config.yaml
num_hidden_layers: 9
hidden_size: 256
n_experts: 256
experts_per_token: 8
d_expert: 32
d_shared_expert: 64
hidden_act: "swiglu"
moe_layers: [0, 2, 4, 6, 8]
router_score: "softmax"
normalize_top_k: false
routed_scale: 9.46
balance_loss: 0.0046
balance_bias: false
router_logit_norm: 1.5
n_groups: 8
groups_per_token: 4
init_std_router: 0.00931
lr_router: 0.00119
num_attention_heads: 2
num_key_value_heads: 1
head_dim: 128
vocab_size: 27563
norm: "rmsnorm"
norm_place: "pre"
norm_eps: 1e-05
positions: "rope"
rope_theta: 38700.0
rope_fraction: 1.0
qk_norm: false
attn_scale: 0.0884
tie_word_embeddings: false
parallel_block: false
init: "normal"
init_std_qkv: 0.0334
init_std_o: 0.0
init_std_up: 0.0334
init_std_down: 0.0
optimizer: "adam_variant"
learning_rate: 0.00131
beta1: 0.95
beta2: 0.99
weight_decay: 0.5
lr_head: 0.0118
max_grad_norm: 0.5
warmup_steps: 203
schedule: "wsd"
decay_fraction: 1.0
decay_shape: "pow"
final_lr_fraction: 0.0
batch_tokens: 131072
max_seq_len: 256
doc_mask: true
z_loss: 1e-05
train_tokens: 641800000
max_steps: 4897
dataset: "wikipedia_en"
Below are experts of layer 2 (counted from 0) of a mixture-of-experts language model. Rows are named router (the router's row for the expert), gate (a neuron's input weights, with its number), up (a neuron's input weights, with its number) and show model dimensions 128-191. Each number is 128 + 32 x the weight over its row's rms, rounded and kept within 0 to 255. Numbers have three digits each.
Before each expert's rows: a language model's description of what the expert responds to. This comes from a sample of Wikipedia text that the model never trained on.

# expert 40
Description: The word between after distinguished, relationship or built, and forms of be (being, been, was, were, become).
router:160103135135073089129133163184106129123121129142102181145187035124152089172116146130115116097122060121089119093122140135157164112173093118122147086176089136094142149194098117133093092127094175
gate0:155126147071142115141123129105139126171105144134113092079106154092146143116100180109128093102121125068120127150101138132147128133145076133184094097057186130045117137125134132111147149190120116
up0:126140083180135128153117117113125106072107156120122143163145132135124136146118107211161128143177150099111132140171055082144122128071107132061155113138060156096107127118152094160097165120140119
gate1:138101080144109121147120145092144199138163116088138148152134063074100085064159084102136123162117134163093135098121136088119148151160151113109110139167103106148163136127153120105084067131119147
up1:144078117182131127084099097174119081168167133088100153074099133140127134115097083182141135126152118133125096083135166128138139107118069130088152110145160117133068126111168163155106109133128104
gate2:167095147166174168124122126164102078125096096072152205177090146174107135115127134141081145100147132123158151096092154169173168166145047128117131125087132135170115162136184083119150127105109114
up2:125166095066106061159121134103101119150119159113182102135089136111164091109097144100132111124114092107118161202128123068097091135120199172091147098193125174083116093136119186110081124166149111
gate3:115195080108147153161090100113190163165090075067071137125078072119078103121134111124083107133207119134170168117105126098148119151163098128119128071149110180164140114099137201151094151103133140
up3:080146175179140122207132087127175078085134113148102139154106142105124144153140146111088162142130107149144074079211139129124122075137123077096183124155210139089149136150125133160172112111153143
gate4:138140149119180114160171079130151092149138076154106138144082096126099095126128080106124145133139132186129149132173145112114142096147154125155143069157140136131162127094178100085133125104141150
up4:116140131142091178103058141079130121163136152149165108140127079078117113123119127089189138165126103159128148113139196188087093092130181184172116126171074132159139177099138161111155127140131173
gate5:160185074132111097168120122089127129046103103106093151092123150112089170172077148151101085050126121098148099128177078085169130107159068086085103133078052131107094128179091148135095166132124166
up5:126128143167085099141082116137107119128117109113179116100144085156120086112127133151156102121131077143148088180169108176147115092138122138150169139101108154091097157105103122113121166126123164
gate6:069139156132226157125143116093088081157106093148103088080162122089136141143153140144093183119127118150132090091103128207170099125071135150088155108193115170186121120120120172169098098125123069
up6:146130120135191144115129073086091080202122124170120073086192108094099113131157120129152194104119157181131049064100166180154148109094083114100150110162092104122113128140082136182091098139120099
gate7:157126135156123135089091159107098147104129157154112135149111071107157109125232104068116096127118113139117124179105140130130132082158122127168178145149070128164174187118205131123144148080119142
up7:073089108104120079156165110131197130159081117130145163214145154106129140159114156147160151162123164135113111101160092100148161103139080124099142065108166176097086104113061161117110076166121125
gate8:120143128160136168127097133120104199130136061139127145128070109146112146127180059122057048113198086204126133187117127107118105142149157177105152144171083125158110123120127132149074060086111079
up8:089125159136107159133160070051174126134190071234089119044105148125098101171122080161099125076167136127125148182125097096124131063151118121190100163128068125062114097121112140140113147092166088
gate9:134189062141151134151117139120160127151106115118120123105101168138159172116141148147154093089184163119145212123120109075165129183160129124127119027168103157126085099119132183164110170174090108
up9:072088185162147133156175151199150137177165149145173179164148193154152198132104169125155131132130110118090110156139162101133154153103202173159125131143186154103054139155067113164172120131116122
gate10:086137090098116106109089127086102112098156159192123151000137094098108075094181142085136141077094154185115123109135112121104112143139134106142141173121097119135229145136118129090141137129166132
up10:125077128149060103081099115115126122138137094148085184122155043178105039093085079174091149094126111159136137140170104181174132094136140157134171145098161147121158189141195119079093082123126135

# expert 38
Description: Main action verbs after to, and, he or who in narrative prose, such as used, order, tried, followed, returned.
router:176081113093111116114149139161139153120195087143139185159094103153164195110127142158074173164232145117181116166136172154121148179090174140135137139130162123180091130071131136141127118125243101
gate0:155131142128110151072130183122159144115082102074110142100152060128159143165166039162051116087145130193136106144082167066128127151162176126133141121111084139158105114130122154114092138142125116
up0:120113125146186128148153143129140053127185110147160149127141218179123150183135142132147141151153175102137121092098133164130168107123087105050116080137125142137131141095127073181105141131154213
gate1:167151128185112146166170156096201068154128118142087171139130115170088085131094124128136073153151133156136114104070111142128152168140156126117111085143181149145115083132132187149119131130064124
up1:126146119103118152140114114122096140077205091168169131157150187146227099071116123137158117091130126137084105159154158109153068172109068139151074175118142078084128125141146070090149148105161099
gate2:131158112120128189133110154127077122157128102126135137159162140178172109152083085149050164143095166147150092110118162153105134091128150115148155142121101126185112112147121176140140096112009112
up2:088149127155136073098124109158128095146171137062152147132142152134098071105127059130066098174142085196137142078146148155089120134116125136166113107138148060165135081128128112061147157235141187
gate3:165129125163142149152098127118098108134077144078059073125115165169115200139130145122080120092127144129092123035101063127132110134178163107106159187057183143131177115136069128163162131167047087
up3:111107182118184075159130138109124110157106179187118136153093158080134112129124124112108117128122143177142151134084118159142162130142127116112126170117144061116095112137102147125135158203075148
gate4:091147153159123096145123091125150134160122131110100098107148132076102055154131189160073173108086162088130153163102107071111134079158080123181147216133080171089124154154097142136116217176117097
up4:132163154127170101120141145127095145127166132144055139133099207084106139155169109128131094167086123152134130115087186114128136104118115118058058138139120103132145115161147151118187116123144212
gate5:065148162111177116178167090101119117079131172100075133102117152107125105125083161149123146173084112125139117106112101133126124120101138063139116138137175106062115122123148086126150086140090141
up5:083135160114125141083107141192152199170119097129146100116119075178137180139116099073123111144166075119156137154125156168117102135111186145105098145132123103142133159157111120130136101137123116
gate6:108158174120165144115164176164132174121173085110108151141125090091089136118130128067114128057116127115126175060110154145121129149130099117124065147064150127174090132191090195164145085142135150
up6:138076085179104142106131170181129120201142133098138108095142124208138157130161137109102110184154114105144134106169124154128143139113118166127110085153135121129117122125134121171094086161121118
gate7:074086070163135103142098110176114111143098079155115173125087180117105135106169136121138107161228138160088096189127108113127130172151144150110142110123155093108123155123167076102155149149094072
up7:146151167058134122092146103079095132092151129149144146165103075097164101111066151147149168101085159131120152109117087154149123137122168106155098152118118135069137080137138126209125122081114081
gate8:088172116143113176075147174149144156176125100102119120132118132123079165137161101124149094100098074146128133117161109140094129129170135190089134135129153094157106147131058125105119109147133148
up8:112106119123110132085082143162127093134106116149126116088176127160070154105160131135098077189144152077186111154115146091103150134153134111130111176113033117209126217081144186152141177127121079
gate9:098078110129107105120130065145133123117052147146130158124104127092119075060132138147145157133083124054168102149164107062142116117138100103154202153162144146111158119110125175097146103179134088
up9:119090119090129101132103086092108076125103165100114082118110173111088113065162127174118114111159134135114173132169111146116117113118175095144170138210106095126128153125166124104158176131121134
gate10:120118177105110144198151094102124110156157136117127158117091145102130164103140179072120122122087093130120122117076146066171156119112158069116137166100150106161131121163124096135115093093130089
up10:115108133073101150123133100186111128102174120113091118095078101134100165149105164119101160169172119137096138102081137054125150155143215123112165158102123122155171086132114089113133146115154041

# expert 51
Description: The conjunction but, the prefix un in unforced or unresolved, verbs led and run, and particles up, out, down.
router:158141117064110115148141107121132123154165117150191169142110091141091131151160132079084100036120146157099184162117113203128166146118159111137112185092138105176118156153121102096088119167107135
gate0:173178156145164236149154083130103140136141127142073088157101128092097141113170158114089145117138182099163107117139152154155133091151126060103086105208155069116108137130128125168135141084140109
up0:104060112147140055123086120191240114097156142162111157216107091251154142142119145104155134132145099129088133117116100098140153127081122154149131091083173193120148119146128126117137077109133112
gate1:176131118144089106153123114088182128123152126150110171163111106162105128136124124136141152108135075129178086113125174144090160089156132121148140080050063218144123143106127168101121115072126125
up1:107122099137091088169142120069161103123160157176115171163090109177119144143111096082115140093153080131154081132138138149119131158134153143124135054107040163135131145088137148093142098057104142
gate2:123139131127133153129066112102155104105103124100130069086141084046112108136117025153088119142176143101147145159168093139131103078135171149115117112186061132163126205123219123136120149143154144
up2:114119148141139158157147106191082118104130112131167158174102139190155151103073179112082122131106072135133184127149092099147130150092118102164140158131124122061172065120098088028102134142102088
gate3:136057033153180139145150126053181127118132164170139122116104164139134107129080075138105155101183177113154128159151122141151127172169135121141098105130147168085122035113129144204087125155148115
up3:091163164092084129138123139178099130102145129146099144144128148170153149130162195112172142125088094109075126120142119090104110094144112098114149137132104087141186117149125095032189153133163087
gate4:152078122129139150115072106177107133161059109114108142104120091154159102170094134146077119160186167111130107116153134158131112100094102169198097029179091146138112209087196196068117202101141194
up4:139076165080186084101143045181105128104107127133126115107134148127170088105064201091101145144129165128087109134157134142139125134092098127150124068139141139073112179136205153083134149140136157
gate5:127174129105125195220153141077118136100105083127100110091110189056076134150108115154129125113150080122098110203126105129135116090125174181110149136184138073128114134100159124137143130166115129
up5:110155117094112114172147090075149166114071084088128116155108108092140088132171141101128114072146098110104092144162130128116140087103119177137158136115111237078167113134144126112184123120085156
gate6:105096127065134134149144127130101073080116181115066060120119140120135124120093104153109154118135150083145162150100089079134129137129139071082155102112119170122159108115140150099121183135121130
up6:181134093103134132105051161073117122093133107113122159104099135151140114102149048064111086140103142113172132099134139185123107136168151138132176104096123114168193213069145131124154132134173146
gate7:105095129098120143185130152132139118085095081108138120169183144110134116153121114092088090122141057169061155173151125063148167172130151153117143184122111088125132134119141136053138112125102093
up7:159136162146187085085104105145165109096142133122106113133101099137137108124121121147169124161082132076118064056153112151151111120131086068139148121103135150181174118071165139199142163098134165
gate8:104046088156115077162163090075165103150121103177097136153133174155084091152084081152189134139194080120186041129113140133143137103141131123156145094127115169114075093054144113161090154138143116
up8:125125083103107177144063138160089122124119086135151171126143068135183108122177173138093041145222106154110143128213132119132129148143106142132169158107122135201126210155155117062124084074161123
gate9:125096130082128199161136098097087119061092153107095136198079195142125128137094066128134110130138134107106115117178143143176146184084138105094165138101198168118143166109121122092088098129085136
up9:143082166135161188148122172124087104104078097094129161157102120114105100104105080078112125137130163067097121113167189137160117158121132122098173146120157227113189145074086108088173099131080154
gate10:150121144136128179103077157077112114111111077130100097175114151123098140103177152128140097167129032083152094138133128116136114143121141128106161143130162074195144182109182119144147128116120120
up10:085128147152097144127165087148182122219154114121138187151076132125117124127099138169173160117143176167172134119112116146129133102125126145159114098096135183078102129130094162071150115117116131

# expert 12
Description: Digits in coordinates, seasons, scores and dates such as 49°42′54″N or 1985–86; also considered, appeared, returned, and the word-start Cor.
router:172164114138144119110170154182128129090155121154148084106074078132188080128103122075175119092118151177118166144120132086172144093136142115112174090102063151128130125153098126114053116090111155
gate0:090144123129110145198148167109197134138131173108105080133163171061145127073096194143105110132170158107142096100118084118145101094088154092028142157129135109130075105145126114129132132196078131
up0:142180083139137144153129209124130121096066165125134069115150154011145135113137183150183135111090099094132112151111102107138121121113186114097121148129130085103103137160136080167127171178105107
gate1:068145167107146060088136122096136166097129105043166134149202098112104109095112177102075101136108131122180096076095174106103146127193096121066107144165115153120117076125103100164111142119123158
up1:149232160112138194075082144122098155135124109129162140099083109134129142140192113094111126118165116134150132166163189122110089093132163111186121114191092161179146157113203177168140152118156121
gate2:167108116087132104076153148130114124120149060177123123101124175213127102157142100140135131124092150108157069037147143203122114138102121103177120138129128118147146176134083079191137107177129122
up2:138076089107149151005148183129092103089144148112106096072171114147104157146110142122135140158041147122147102110103109142117135193130130076161108216124103108134199150160104135172152128162128133
gate3:100088097152136128184134079109190110118121015138175120158132136140095137153050135142113107138140141125144174146077096129165170118138167226107127083096131164091088124116124141137086096138109151
up3:112125092150139090203133081018168129109132101104166116097092121090147113144102096129137137123178101125123139145169130133132113106173110153186090141083123212116079083096126114141136164188107168
gate4:184166189078122107072161157135144133108113153142184120159140138161178138185115140091137180114166152168123092159056090189137178094106111160093118106105159102174055101140120201116146110069137157
up4:145173189055126132073132141138142154082141144193182135173141147170149160194121156107146158132144147152106099105052105138139178144082118162127091126114137105150093143172096166170160101099157115
gate5:089162098083154131126111140084142103153147120178073087132126159194124107178126123108112128141103061142066161140085176076123110108175133142178113128125152112142101136100162158086146138143104106
up5:117082144145062134211165119117137117118109103175181105151105115051129120084109150133110132122164177103143152077124091165116137077093106115056159104128154151060089154124146122155115102126128161
gate6:159141127180060157133176115074166108113122118140122126121110086121132126162065152145143137119111130102177081061092079142125138112122084144161141119137133124098129110162092174113096105134105183
up6:152097113176078123169180125119135095130080112122121116120095102100147133058101161160176161086134139125119094139102051136130109112136142163134155144113099130105130117149148154078121100195123122
gate7:113154137080136194053126193159151076104094137121087136116110111118080108103160158106147111105110128105078149115060149051133131142105100129093153103158101125140171127127118196132122162168135135
up7:170108053154142129135033108088099115166118088140111106140156133105135160111125083152130111119193147141135244158132109177112130097148197104160102149144150119150092151147191095101149112121133070
gate8:136073156136105145104156112128130142114085097137162119198116147060077177172113196166110135123081097118118089111154144114061136147120143148157129137133112096138171098159108127099146119136149119
up8:124142172134159094162134093086084138142082099086146143129124141040134148121168135125117139142108154127191064136143115181108115089154129092139098111144100184107124133098179096145123176159110187
gate9:102162163131081194123141142146164128088138060119105154100145107102131175130124165111143099140130121123114070126106155100105160123115165166106128070174112114178124140201120146113119086149099157
up9:074107127117210108072130107168090180162109129136071120120164106118125116104132111145093146190082171162155095139153152153100133107089136118147140108175152102125179110156141102134186139104164095
gate10:167185136106101205144140132065143109157120158138129061115142150112114095165112104128181097106142103121110124078136113120118151097130145119194161114140164076117131132128153119168145126082119128
up10:152194114120141218111125121087156144153131169128092111101115130124113120150115114128115125102115139134141151094158090121139112086132164112187161156117136096123108110151159178182131138124152141

# expert 34
Description: Possessive pronouns his, her, their before nouns in biographies, and sport words like football, basketball, league, plus named.
router:133112064126166078130156100141086116114191082164127185082162129085118138128206151182125120147119072167133148085139121156127074149086140127124138143149145137151089129056113087118099203107092149
gate0:056127165101147119147126141160147154031127145138125186174104105169167148108138123170136100145142153159166128073139137140127135172117139101114114051183080159120162102193167072132148075156120102
up0:166151099105103156089144166173048122140127046128132123082192145107079170167125137164135147102080120132083159182090099060129138129162156141147140190031140072109095141107095136147081148153138054
gate1:056114137129111162148140145115113118110148096129142148092136143209131109071112090120136107050136184183090102118149135121132175147131143116091185180182117099126121088203152132135152102105135085
up1:174108109113129075134124107126105084170143142108148159141151111170133158151086140165140130130102112124148124061126110124112115140120057126140109082084122196132134140107120132161077124194138124
gate2:058129198147097159113161179150074128122202134114137118105109123143127177158129138123038126104109137127174117170126121140139166088180138133143135214142099139085096061124084151095159123122125125
up2:106149132185122205177196191061136110109187093092150092125109162121121076128097137091099129090127102132130121113123115134111126057165134147040163195138085103103078114159146148089144144172125139
gate3:105113103144111098170167078119152128197129073133135131159175138150146177149083162102121094183160137103140173125102162159110049113094123129127123085115177141084145144067067171124088104134123153
up3:120131131130148205120114154052063143059127187096123076088119111112114107081162102147070138054152099107131107098146135174134114080120117103101114123173058087142117138145184126144143147180119165
gate4:101127128113092164171111165087143135138168125129131125142117150091062101082133156110124148094163102141135166180126145128111099099140195183116113171164152083138141105097176128155156138102137115
up4:168099099076161065110109111194149126183124083126132133131140145151154121152101150102183172165132163153074117096149135146123214107118063126198139067109160117144156174127157142117104093108178134
gate5:166159126162121160119111143160154093089135153157135142075151132094131060201099167153132141102123145101106090122140146162147140143119139069162079056122150117146114156164063126092156160187099117
up5:124127138134132108120148175089134121109142105061121129112137127188102112142112113162127133108110100144065155111142118183121115157147085102099116109132108079195112164136118131151085119130097153
gate6:128157160191112178139107151137204101112141200133105074172105115117114081149138097127156133146120159086118075122116148113130119101158181126146139101111094183136153149135168128170208109088126094
up6:212116117138128088063139115213105122111142119171130200126118104119127137175154115110157112106117122130114157094146150114131199151125060157148134127077094050157135130163068095091140113147153137
gate7:095101145138146122198139142113151125173127068132124170157134141085083138081095109159106164185164090141109089178127155110128135107114193144090167138167119124157117144109136125148086128136151149
up7:032130140076130127165113197161087140081119063161098096093176153137139102090109141121093122102114093125164152125116094119074115139150199105116161151139120165120143145088162126133096152191120123
gate8:119134126145167106181109148144128124153076144187089063188155154168158125152111123155149086157077145159149119121102100075128105139115124143058152098070173126093098133167091146122137099161125130
up8:180124123125114101136114134074121122095104130169108086170158164128140150147107153181131145142166122104167113152110091132156100112138158141114141106022156106138161137133036143157116150137138194
gate9:117145049151120073078149087151130139148150142141135191143146125133138106160122104084169157137085123139124109124172134113137141124136089153207148071108112175076152138133108121120154121145139167
up9:115105134113131146109116123165149082127126122183160158179125167064098156167134186185156187198161092134126171190119131078141149138106076137134172133114110128195105073134124124077136158088109144
gate10:154126132112139167098093109137158091138118098187107158114109132115159173180142119089105053153156099142100113097084106135122139148094170127141110108141206212184081170199105168137143163035105119
up10:103130123057089080147178132148112159036121143119134119150130081137145125148107105113099085094086171123144105154143133087121108130147087156149047107147115040076156058080163129113129093076099135

# expert 39
Description: The word be after to or modals (used to be, may be), other forms of be such as been, was, am.
router:127139154171073077149107115076116096127163118144080184124168052117114142161123166133128112095127106078091081126153073141139135075132076162128030141135127142136097162086165182138099096089121128
gate0:122145136140075148137140182113125139095184121088107169132121112145115166153139147106061119094112118139116075111147161131130155119148128142101113133112091095119119107190187128099116134111122115
up0:108100148158120111194062181162139112090064127196104099161158121071130132120174113157170173096094092110107123190202108079101116159079102142121098188098095085134114168121138092127131114136104130
gate1:138179137115168177093075114133101105072181160134093107101116075167147119142139147125127129141175155179138181198105119164110130089157192160105167132122112129123130083165217108119150157131121129
up1:090053144150131141152140126181144202154168209164121131139140117116123192103138136121134119153100094087136091131182155150105112128112155103180159151111154186110141120128142207105149070158133137
gate2:128100165174125138118177169088126169162170117122135127153101106131087156108150115111121095147074141086143116073117126216126100187081165121051142146102231111184149156080135096175109137116107149
up2:152084128175088126076104165097140137182156127088120141095131127155095147146188102112142106107141155107150091132095109223123137133128147086095085179111150116182101165149170086159125170114123170
gate3:109134090096177123073173157183159120073108144148161147126131065127167132106115095119133188158153080118119138100119107178149130186056101171104159077094108154195133187151147153104116050138131096
up3:166112161133140141203145138095123194181181059189144086133143183132088142111153111147093083061105102122101139136123135089125111142187124120130170160138157087087148122063175089122157127136120111
gate4:109129113072171102152110162103163133108103135119149126160109129117130179118159120084158169164090104141178143151092167154103124181111100123118170136093126140126146161180146116086164073099109127
up4:123132128103112109130149116114109123102126167099132098133118153109153195110129150135115133166112158133122131135108100052137127100107120131117140133100176060101138058166205136054186070114131073
gate5:146080129150144135150170085125126126130105136104124109072105195104099084121106121171142106098115119078127112105167100202126145132102097117124119140140178072074053151154104090122155157134124186
up5:104129087116109124147119068136112156141091099103152156121152062160151091102119148143121131100150110165193138081118143098107138152169090081050144096131087136120117064124063075098134097114124146
gate6:126141118101116097109126122110158145143113097125218114105200141117071082152189121143226118137127138148100101127160131164086131156109120119040116121131131042158103197146058058137148148111135173
up6:144075113153115129173220094100145136185072112172117134050150122109096183120162135173124169097102122113141107078112142095115129128081096077148119157137149066124112097141131077150134150124157107
gate7:101094120125141108182101194107151142155090100158151116190136160122110191118106136146133136118177118140097169130113158093114150130137158125116160162136181063094134059141115116070132069172123091
up7:127153138144122124135198138082176125180083067200186120063139187071083133139134116094143095092141154129154122124155103130098108078187101119101146103189169070075141093090162096151138133144118147
gate8:108090193196129166112158130143121106117059170102133118098139175121209149112127107140132158171105123117194107100149144132076093143122132084099185121087110087104138106147104130167128169176128146
up8:142091134099121140080086118115084140139151055081113115077099087111154114091135088134129107132128139138150156163063121141114094114111167137079119162130148102149134132110216142150135091139117149
gate9:112159144090109120125195131115110125115101108207177117099151153117169089125104154141093112149127148136199119107141119149116123139143094142159057131132171145049114103127047193109093107096112129
up9:121122108113145112119148176086117131154135127174148133105219161104171096084138173149143129187098120125196091137158201148077155115143085138139141107124133106114110107186098153077093120121119127
gate10:126189089129108130080150057166126089099122195129105135101109137152145139136096171147107179094110108052085094081094119116143123156095124115189108122133078122165102098197082169104180147127102132
up10:122090116103155135095118153111167157133120102189151094127155093129111165124106106155141093196137179111136161145125140194116136117108180177161131100144161128135121154109199103193094130127139155

# expert 1
Description: Forms of come and went, going, due, appears, often before from or to, plus digits in infobox and table cells.
router:178060149126170139161113130098168072094109092178131121068167140106092119177114114123154132082157109119159113131123114152072129105168104122091164146145094139133139153125139150058093140110139136
gate0:125157201084141120158206144132087119125124134109146113124118123093108199159147141125101157168163163177115153160117138169092114137098136144046117116129095116154090149125120100074077127111102108
up0:112116050179108135145072097106175164124126131097139123140173146182138089084128134185164114091092103076155121127164144099137132142196124162130137186130108126116158096101086126164144119206122201
gate1:126099120121152138175212076088114119114129104156075144113104089140115124143128110110073128093123184118114118086135143199145153115137125130110132062147134161144107134166126172158086086093125215
up1:109105124139156146124175089046125142095156131150081132116106153163085099155099137145098136112146180102130110078162122217130154087133122150096167108173113155143115186117123153136050125089139212
gate2:156098120096121151093090136157101191111185132115150082121112098119186131105228125150118130160184133072133151107134154153127142134157097076139158147116110108176131162132135102142096117153138156
up2:142113118094125154116098104107135128145122133113109105110191099126088102118095056211149145148136070130142082200108092153118127111177083215116103147123120062100110158124133146111102135167119117
gate3:184117120105137116075095150154132141146116166140130141118137079113179155159126115151097154150097165127133082190158075174154119225108150114150118140125145106139110162144149102127173154138141168
up3:109151103121075090136146135212122151115153080159149157146100104121124132148151140063172097119113119174120135092063114122120126155103095113119054171142152089131100119134098138168119110096142149
gate4:134168125158130157153111206088087110133119117081139093104166102074134156102154136166136105118126103178161169182148150137122111143134200077059087148155100095120132151142122120143170120162095131
up4:090087129124129121103139108124124122120107103135117134132112119123137082146062175116114081128070132109133043031088137159157141092138062121165108119101170145131113155133094044116111108105113134
gate5:117142104107117148127136173142069154085180154127100155114092143151083137151193116104111106144124081131139187090140148123129135123162158098139134131110133082171157124099180135102106168127176185
up5:087141076133112163111097171128167135149119155073127097128128125180124162106172154160167120147141099120165153144138140109137154146158174132128128142129106150138109136187144135135144168106103123
gate6:075126130159153128139099172166134124109128123102147103115081126091102156120121113155149108181077101103187142110111097104111083118107173122115122135113181140123161107116127119174179113094116114
up6:114098116105124126096092095146161130104151137164145153127122101167174122113093132166103093107176114157173137155157146109158117164186150114172162135084123128123127157143072075067115094069129089
gate7:177139097189088065158119119118057118144148112161124131121158113129138134118100072136118093100114124154137133150127103144106130153130141116169099127124138097105152143110135105115090077142147106
up7:114133181106116166056126180150130180143115137140148182137104156109144159159139130112162149134125138123104111109111147102118121093140146125162124126130122121124103099162122107157139172126128135
gate8:132135060144093140158164145142127143112152161169115080050082109148126090096178141170116118092134112087094102104198071149116099157179082116173107166094111082159131157102118079093123122056126184
up8:170117141149171139121153109094082126144122109131108118095078176164182161149139138092171144113083056075136104011099108137153136066110054094200109119101143118147134131173107126184154128080140180
gate9:153120125139132142132143117127174083173110153126172053142194123165124094110111125194174147079112133116130089194148118138134146142157124112138182173082131129124109177123107091181143123084124151
up9:144160206109142092133095090104183175162167112094133126123166102170056140111148121132125084084099116134192071197149128112132143129176145117161129097100173145060149152145133137147122156088118143
gate10:140134121128132174076108127120123184197187107092099072176139056198139172063111100097107109127101108139161160116094086154126082152160159160098132097137148143156181176125071119142121136074121153
up10:168107120139074137103079146185119147121170134124140180159129086166133157125152114065137070152153145109111184071127156080095135152128145150128171128150102115151175159163144131089105125101147127

# expert 11
Description: Symbols and first digits opening table cells after a pipe or space, such as x-, dashes, apostrophes in Rock 'n' Roll, daggers.
router:116105172139171071155072087152120084106083081086126119077090093077114123100103129182165085066060138138170164151155167115161165110169076102117176117173164094099113085164156091155124083131102135
gate0:150119064093153119144124137140181070079107134120114136128184182084085153177038082134150098071069106129143179114106127098144161196125143091121163140125151112124133101132142100201103112136150016
up0:127143222081161163146113135108108138140142120110129021146074107126148180136174170079127120134136134106139102081081106073142139116144154088131151107137133138119112112157080180115092149078111194
gate1:120119062135100140160123178112138138128142118135149071118142150095171135045138147124143102168163125173098139159135113122094074144094124158066125166125135118125106145114190091064113101106120134
up1:164113162110138146074131177122099130154143134116157122141144114150051088158152103111119151110125105164165150089080133175105134084179160065125070130127118134151170151136128124104111116162138124
gate2:127115128091166129113110119140159133120134110106105020168153102130097175148119160080072127128130141152141143119134073125128126136134166107111125163115131117147179137123115093124072094079104139
up2:173177138137113156150162173125187150122192107144080124169172143132083129095094142148147156110126083125111148103092140148126092138207151115062137153114132122165176181092167143082137119137138116
gate3:149110108090133154149171086094163092091171131088120063147145125107113147146103168155114126144071141148128129063189098162168094110174172126115122176095139098132141131153135081145108089093115164
up3:072154114126100136126145183072102177167099109122137128125129132175128123130160081097122150122175107117147145137081145087106111119137084140138119145134076171120127132093107156116113184209172096
gate4:126138139151077142122108152081073129151129131130138099140179181111161097101194114154144096117124121142165088110100147161104148156169140143169061168151050115125192170103125108129169205162167147
up4:087124193123146140120163066130095153198086133096161138130119144164145105120157160104145124111100164087189059045062060189155135072124120116173079096117154194117114088137087164184108212145139122
gate5:121153166126114141176134186118157125179185072171134136177116064190148137114143129154110125075112068131123153099057143134084098097143121172094169137134099120201137200119118112099161128179135111
up5:075161194135126103080106163129140127117131148122119128136055125170067128131159115086103127122099160155134139143070171111102128108130175138133174119132158141142103138154137129116158154146156063
gate6:158141085118067082150146118163098183118117112132098055136147184113105145158129163158148122128146115150092098135134119114139108178126172106081097142090103076124154120130154120108139141100114044
up6:145105088137090130120109170159128117104133130151171144124152102183118154074140128120182138106152152156144063140117211185141124151119079138104119208081108099133151166137082120085172085119119164
gate7:083121161112129129067147103114105148164108106142153165139122169164100129128177107110125120134194139202131135105064088141098136149098132174163027128121066162142104168138141143111098198172161132
up7:143088101179133134158136128132128081079136110130119116109124166102169146161084133094121112150088164184080145124143145114177138114152122120129117137070172104122107135192084071116139095121092096
gate8:188159152116132138087135135118099157131190113074163121133145116089079096101139131156142123139153106120127168158101130109145135212108120119083075124103082154138143131097129161120113139100158128
up8:116167150070115130103124146137128123083140112110089190154136106145075091123176156079117116062146143135128152087063107163163170105134123118123090139139124120138152127133113135146137112098162082
gate9:150112129150171148148155138013127153178133105155095144116141136113115119137127083144095122128190105110068101123178136095130091137119113131143143095125156109122082143098038111096155144145139141
up9:142109130162171142130111153121102150119140141090154128119095135115121163069135135146150133201121085165078191149174117071096119135118167189107101168106101153139100143129214090088138116099115208
gate10:150138152084145132132140098078097141174098147163141078176094175147137141163217133057139154154188108134081081101116120113137093122104155158122084122086084134142099107111065143129111150094164165
up10:149140181104150113173136072101124119149132138131179098153108106131137096134100167144167144096137113144134081090103118142127166123128110164139056086114131105133097087125115156142112113049117125